Experts of a small language model.
Experts: 32 experts in each of 10 layers, 96 GELU neurons an expert, 1 pick a token, a softmax router, a shared expert of 192 neurons.
Below are experts of layer 2 (counted from 0) of a mixture-of-experts language model. Rows are named router (the router's row for the expert), up (a neuron's input weights, with its number), down (a neuron's output weights, with its number) and show model dimensions 0-127. Each number is 500 + 50 x the weight over its row's rms, rounded and kept within 0 to 999. Numbers have three digits each.
Before each expert's rows: a language model's description of what the expert responds to; "gets" lists some tokens that make up at least twice as much of what it gets as of all text. This comes from a sample of Wikipedia text that the model never trained on. Tokens count by the router's weight.

# expert 7
What it handles: Prepositions, conjunctions, pronouns. Function words after verbs or nouns, such as by, of, to, and, and object or possessive pronouns like him, his, its.
gets: "and ", "of ", "to ", "by ", "his ", "the "
router:515501557543554487577510469542603545435510438490559518469453493502495602525404501517480317513541561426553451463519501524530485499546474538645569479517507546420527485414502400450509424559497468485496604476517419484473507528471471650500547451520526484555464409535511417454508525468483480536476524541465538522484462526474453512528454525546583571497541477543483491514569525584446543540494
up0:518467511482515496495480447572435427549584552450547502448580537491551505516477531418577522462434556399527485378507470511447484531494474475597546502544413521503576598612431509502511561566418505462451495461568456520447407515460507525548534410484519495540426511458512522509539445532508500485514490620473489567440515531424520510463394400522523554493439524448420548583541549535466497481441
down0:484573481522496517475490430582514543593511484507607526469578490507576502491460544495520455493488546549525442393508484575485495517480517578540555536543514491381492527489508527542491480490578585555509466471524548561485463504467514555646509523448488510457469484455574442431473407471364529501577560419627514518517487489619480500523458447468503478495472582417507385467512409504466528494530
up1:524424461516547425573468485462478572537478487514551508489555561486474488563520495450477511499493441541435487607580520461458452490498507478482524482428521500633578425569539457514588510576455536505504423479501510524493453475538474559503510444438432502514495652476551443394532467471556465533444584559465460486504478417619596530512459410428454555553481545451526537413440508485431542538488
down1:468530463440588463463457396461515520506442551504508481487493524570525475461544510513512470490438581468443443519492447569477427460484456514460491463463496519586462447647522597469498491491373369522496528478477379455464508399536477492536476449565525490532555489485484556445536510428465495472510517495558607513461430518454518442552592482501471443521498489408498427553502592482425531603438
up2:469550463484480538416544472479466511438478474450467537481565605404488461462393429483476545494551619464430460539484510500551520468478600523552548423502494628508512501551543395549554417545438538560492467455460392401491543473461499495517437518422514516576466515517449548581496473524543547548474443459442415524513509455412500469489440450469440511464473520492533521518513402583531474508586
down2:476578500444465516493564491556496542341469528429521480415425564594529455504425526436615509442531449551494499457507457581534510540505506469473520475507496538508479440484570474513471428561509505527510512488442521428501446712531452472531496437444457435525485549464566471557466475478501444520546560517517401469514513555466483515410465530375561534555467511485421462516509468448529467491462
up3:513507492540512566455583533616539429426556567422490600490510511553377524502528540539609448520416544454564490532503488475515467467465573495544565459507471444453497464473471446421527436423520394444447533562552421505470486498430538462500568500486518511438460420465483514522507444559476499441515503469573535529387513528461503539503541469442500500592409470515577436512431441499574409479460
down3:499536490466523528460426476570420554526535529528452434473464531472504476561555487447488542423560432487529541487566386492344468484516522577567496441448446435501509520494504505518396475511523506464487505458356435644529499448533526464545370516428389493524519489471461528577502549440507495516549479479475568563497516519506423460480451505422562549478539559568465466521571471453479539556494
up4:512488529496534571485514385550515506529540552576564448455491586470399497470457456439578490495491492449541491497414626478396521515507558614498478507413446509415485484492502435469448583578504473474525545539511436370480461461540513505469484568550486501556492506420400509560461417498479506534531559425425459445549491474478478576480452443535453516542577441445486542528482512506475573404528
down4:456442520502511535512487515507463549532515505465502529507457520474427457446441611457551441473499547512434449362474492415508521554591496443492434507403525421411472499459514491451481486496470429499578399417648525457475622483475467492514522467422516472566457507609539459490470445560523505567509559529471483380459627474508533496545482475480539501466482541381478534553524485517514477482489
up5:439528466476436517356456514464458537524518445537462561520395568538416548548513413502540540509468514590501591548574518553511523573455495524454522485457502537509625460467490532501503467566548494501527533553562436482476498389430571547509506507509539429511497518552426573487567476568427552546541507587515471443504433550530579531551453527476504455548486416507614471415564530565517550546476
down5:529487535512549593512494504411531514458464577429463447552498461504537538480456581423430484491482591492491517471490474401573581405386557584472528556520526489552631543440604527480530545515471427532503494409430471454462464455568486489443467465482499491482476482476512506500428595450525506543453437378521459553503496510554392488469592473575465503584477468420513499498540542536535491496457
up6:420568365543480519419491541550555570436495432507471523607502520501482523509492422449528482466441520532544466495518468495476463532520560453509590576440387552549550421448518467463447623466428584510508509571458437495448427475431491562483428512475467545541504511594503535525488448509576533514490489472450527532459516578468519459408504534493524420450431609519540462547569496472506486593445
down6:527440600490536551443470471474502471524473507467546575517474480554465457549494381479560470420361476495467440401505424584441651453568543481461495541427509499538511441523540451557564565520523480582541574520561525568488411514534500504500491556526532448558493529465523455421497520459473425423499494537479395532505568589576479521452487529546492509579543522509571489495497567509545471468426
up7:459436456510574522442522579533521532474492449537518529394460466509431513410484508592513410543540484567412543463547561560578447484496512433533560476552443488463539463497475470520552440453359448479518487543510540524580484448568540467407550474538612457511420485476574457459447456471447520453400549437463528503531463453436451537434478448578464523462474469471396545475473499452515477474412
down7:431482470489507477516543513441529555533537432539431530575629403516514546573473424457440561575499531500538454472510539465477553506520523519510506526508517505458523482530490494548480460475598500396370468527520541579546609427481480524571550476436504479525504539436507443515562423485473540436539491510502512492492534539564577406523577455393575433490518491501510481366476423540436446448594
up8:442472552524505484465488461570535673510503492496553459465475382558549469409457517506460513491499571489446475541525544487447570499407415593504430569441505483449459495455509460476481467453482488591445511512516522386583533520534447513597507442570627505546476483563478556434536465545529529488485472520457473492536444469592502536496513571511540521505494591572534432542517481558511382440494
down8:523477459464565420556549462474372510445545456419504552497421578484543552527612396505538543535471469546469473417534606487502479476415458551495495517451553427531555475510507551544488573430484484530457531487425513484447509551395570464498495591493521541464528460469480510595566517538444492545375538386499526465456459445427535515506499440528469488447530479510485550519465498572603565540481
up9:501591489428423539493542473586619526441512564500420445538515510533502563419460434506516433557452522480482483467492550519415508493528553372521487520474496489494510521402556512425528455503468494510463505599464424506485497456411426478526501463473571583426579562421475511536483518468518507551519516547452421576422399499549561567445581597522454427473475438452542511499501486511573562449482
down9:490427455437560551467539536633518466509536540453480503494484415543519435439551583482427550503555489409568472535503491437550502450506547409405562509503526503566511465543482500465450517467463482581589425635489440498498528473493568534456451507512456544528497430610562390490419452459564483494511475535488575542511507452458439566519414480486500467558525574532519570472518428591527535545482
up10:440407514479491491537457421405523440507487463479469516567424556492431536525509519561526544453451491420546483522505460473477501591482477459521565536455513572479513501529428496535524506479493591543457532434622498518445447547413422476561506475386474434600504486622482489540543511521396479492487404459489530554443458571419509437486509563551566471405515453559492426549551485490495485573419
down10:504481540524491497499439539457546531515550570394476507516566395563464464577424575523459440458486487526445437601486537520455491504501451495627531564454504499485452506501544509611492439538497612497518529451480482528468480537572563456510427531428503510495510455533480632444510540448458482524440483431466474505516508447559564482435597410513469449577441492547494471442553503515445454609387
up11:435565445616501499530494528514495566503494504514431596482493489502567525522561566615484452577467507557419507494605521536446535449500447462629514441557457411522376546573511566498557497569445477462525603511625450520464477484474495445515546425534579427510439455520508418551465508468450585530477513448472506524529484537400590525508508523542518500467494462511516466455477538448564470486482
down11:371518477468518543556479489398517470551537540527528433385581588478520463506618528503498449520504491587560550502459559495564579587433473516537441463389578469445520542445461483503492489462519536528422573503551572548467516448529524432556444519487560423521477531391437498510547432532518478448477487465534497569568481477535454479539498444555487508432448448561549455519422472419456424510474
up12:505491420511499504519496465519515546516491484468516519345495476503480506483442433541470513501448536499419508515544547532488592469517407440501545532577505494534442510393509490523510537503455403441530449482491439492402582563474386456517498526425575481545491445452551398436456464347506494523430500570564486563428527545606459520521461611483472506455549486492426515518398531476537537545474
down12:602483571478506478413524618424566500461558461471480555560481528503490424496499519540425561476467465553559486477458526546452500474507552557460494429458545426489460493459515566593546422420439457467558463526434410505588555372523459496491537510499463573521516602520468518456444502576496450541498522596469433462558502447416406488495488542470514410507500483550565549428424509463490551477548
up13:499587428444521579488463476533468537490611582505485544533512499523504578543576449367456571530559452391622516481470544526427572465479428461483516519511557509580449542535516502509480467499415465578436519485515409549393477504506566568523395482569525484513534492546466442577541541584514544507499538531505491574413500486490468547560538548537515456518556494471597488522520486475401508542490
down13:600592434560500591526520472489569505446417380493569525519476494430474439542477454515490554538505544533544420564546523430432533495565491457581519557540557537581505417472506516499473539475574463498474520539570475483404481467460416479506484559495488497360487499529476498509480449491602488460538494453522463444515441491537567480506414504499471457436526593388509465448414409512443525577474
up14:536549443478414544545448498541515488430519460503570580449525525456525494462508445527455500456492497475510461504517482533357476505525402543404493512495436442459550586543471516432492560435540512489438483500597569520508545519518455408552669471507536555497471496500532501566455552444483590488484409529393527523527458475466512514535482460566471534534439453542493412440458418523546526465363
down14:390529514488577393444520519482435432525457465492546440491545523487463445517451540656475594564568524548490494496505432502558561550481392584487460516469553431560492484478492414479479489554520573450510473551452513570540453451466485435437447522471569476595545420531504467529511492477504420516557464450516388470548509514508511583423472403514526505535471477556494549583501475547457530523598
up15:468553558519512462427514594454489472419507457516471465435481404468425484449528401497573461546531497472483543509573576546460477444480584513468447523604542492536506465388489540539511484532512527487469539425453416451505473462507555469432498472530516506584488504433509534539647542544451509393348475579567461454515522514516520492577550534553479487584532512567495559462516443481551583536509
down15:547486487495467508542485487442377482548477439381491510425599488494474556544535463502461393511502509542460534458509472469473596473489417514567520430517422434391470488476617554461559577512464530587617483493581534472577587464478436491503571523428466519548578525536397553495539544485559486486570494482433558527596461403498468480468494509448451504495499531487491454458510468471492486475433
up16:467485534505615473455550434496651494595517459562485466486472437473499552522470557480551399504502506514414566446459528437526503449487487493499439526435565543496504523413474486524577528531514510551569552486458505501466462466419522583536546469535425458548496431479484453476415543464614445567539438476465513494459506443525533420525473568487518601537401468490577369500451439516501491424556
down16:468478373540499378472509575457488543541519564504532558402465456514534459555442538499475549518544534489472562503532601425512491515461492559488572539501528540430465510425523574508601534484580492478441509399463508465524547561443620497497500500409528533538463535558504510393525485526494521404460537509451447493482469528633435488479555464540497480531529531568479497485560461371505487604541
up17:487453515541410441380509532497537533517451580467513469486507559495555548506528570511496510468570548427441520471577540494620396560564483481506572513446453534487528630543488502503561559503456396523501535441588462557474480450423498510550521473579548501510468455596552433505538479476551461554482464384501464430509568463512504518464564511480506580490481543599392533464510553509499449512408
down17:542527577572501467521467453528409473526565564478480563510450426555411470555548439565513457459407559451480488518397494581537488527466458500457576598504423527488433543496501552583478500586477565500430514377488548470445464502457524477513502449480496445538498434453540513536460580494481491462475482441616484514463509503402495544373501475542471441500478551418505498490476495437417378475467
up18:499399554509529476559491491499488630535554536463573482525370489534416460449525514586494431464449499438466465448499479510598585562517559396451422424538410491591402449592498426513497473537462493500471529532447445492478494442457589455526495412473429491504524480547567401496531506524479499500514464516595422498484513460534528553498569544500521473429562534535464476554485568567530530508535
down18:502501596489541539517545423578461430466404500486513672564365557619613505453489539456563539499480503507499446502478523483504456467423402567473451433527506438531500472496430500404580497536522585539483539487523503547556415613454508534477541512439449543453471508471458557417563529496499451477523520502486543527554556500520560475497550550565505531472509521455504477540467521563528426536541
up19:471512572526532466569499583573529499431448513537502479593366459510473391555490517480551526481450533565590424512375454508502429474489544553452432552546598583492518580451463472466484499539500462593476472488551472440433443483594528452522478475465486573535561544511470515485435537416504539495497477496495531535531538527430555501480537496542589498414463522461608569539460446565520427472566
down19:484560445507508477444539540592463570423513470457451520386557480398579528424496563543488483402481441541355551549534442469559487469434558521487542432549478559403555520496512435535489546480447596521571522584570541579538502554503487505526489531492494410546518453505553464579538578532468530426460512501408570558493528455500520549556505434462462510438548488477421487545493461547524475542495
up20:548461492547543491449486533522471496442472549441551543462572490465568483518529589508590406544536496533496532510495494533539517444503526491444414435447536396472472497481368502493530477469550471500433556461455549456484486520500368524492452481550491452523550386498409512570497572492486531397484655585552560442476541442502590506491436544549468589497471491420521482486465499540428489559426
down20:467544496518486482531423504481525447493538409596471531525446484522523485545545460536508447525486450449556516555484551512495470460512492419529523445495533581489514521425472514526517508557486460567449540461406508519601538446503467433541577438563463478586492535523530485508337476462559473657446599562527493488529472544434452406528509658462498436477471477556445453524519472475431401507496
up21:422404438571555474499506491471502583486537502489565444532547515517460553530458553495566494422501504425436548573495478532481541510516537533567494410581397418455483479452371517489554457505495441462498572555486466488474483421496513487526541467577614525491493534541500399459472546514475547442485529452473501548454523559512535668546617467478540526553547508480533525505562523402476571496574
down21:398563530538460535542567433539586557513544498517553500555575549460422530556491477495492433546511506585481574513543487462519485543442431548494557451466472496572468460468459437434580520541495504507427419531497542541543564473586446441500478515490421361587485473541472568389461533437588403517565430411513510512535546464460493513508488501466518404485425479442530484505462425429562488515535
up22:499479459511501531457477518472521417502601451572462503519575538567502534572458548418540379481510540509497509446469477534499439575482444550489463535467529450542513426431604486509478473490536499495447575420429544388466516574437556467477359600435457508662528562512563461523466577513519475495453468515507493450499512546509467568510369517504496457478564486511459450564470504449514474447506
down22:477528501495500417520587396410453523409504522588592500571454536507555382490536487574497516578497570490520483485442542432451525509555463537532501519558519482441491509515427533498459485521446474485456468480452436561477486519578441453546473551532466478397410567466436603518529426504490460480583457524523464453490623546440545396527546512552540502488529476421477511524431578566495527573572
up23:449504549457461500462519466537488510443578394548461500480469490400523430392495547565482414461488514499403554469411575443485377454460537504527486486511550591381599476518484477528552469477519587513462535501456447487550462504547524507515503591427532536391431606513490544472517498579441530515491426579534544502445500486535485569482438492471505502516448472587536559527461483577488561573470
down23:535522489538426470453499507389498451508438549574538497483575484549456443502458439602508530486442383534507406514433498544441524435458491447462413628544510451475509455494457483575401534510495435571472600630483462468580527517526503479544499497610502457557526432460530519542562491503490579572426518460475525517447480592549540463512477486439496517486452472556444459502576496441530477518432
up24:546488501450537518509523405489409579506494491529624475470568423522483488528486491529505593472503465493392628441481572441467436441475446579522501520523487564584502496627473394495549512461444505533553539561490480449485560566488504531574505497521507499578451545502447507415484404553501468498449532535561576459513479504503494516508427414555478570578447474598509462516475471515379536531524
down24:449599495553510446557487476453502548461450484512456512450616506494429497531512492546507507546534616492551467414577472469456393396477533543558500520420582429475505511433512498517507462447555580533438509582524451442475494525533469397532585506539514518464498489466512573458455492628407517512478516521482542478476402469556435509608409399523559489482452532551497500544578494425535509498507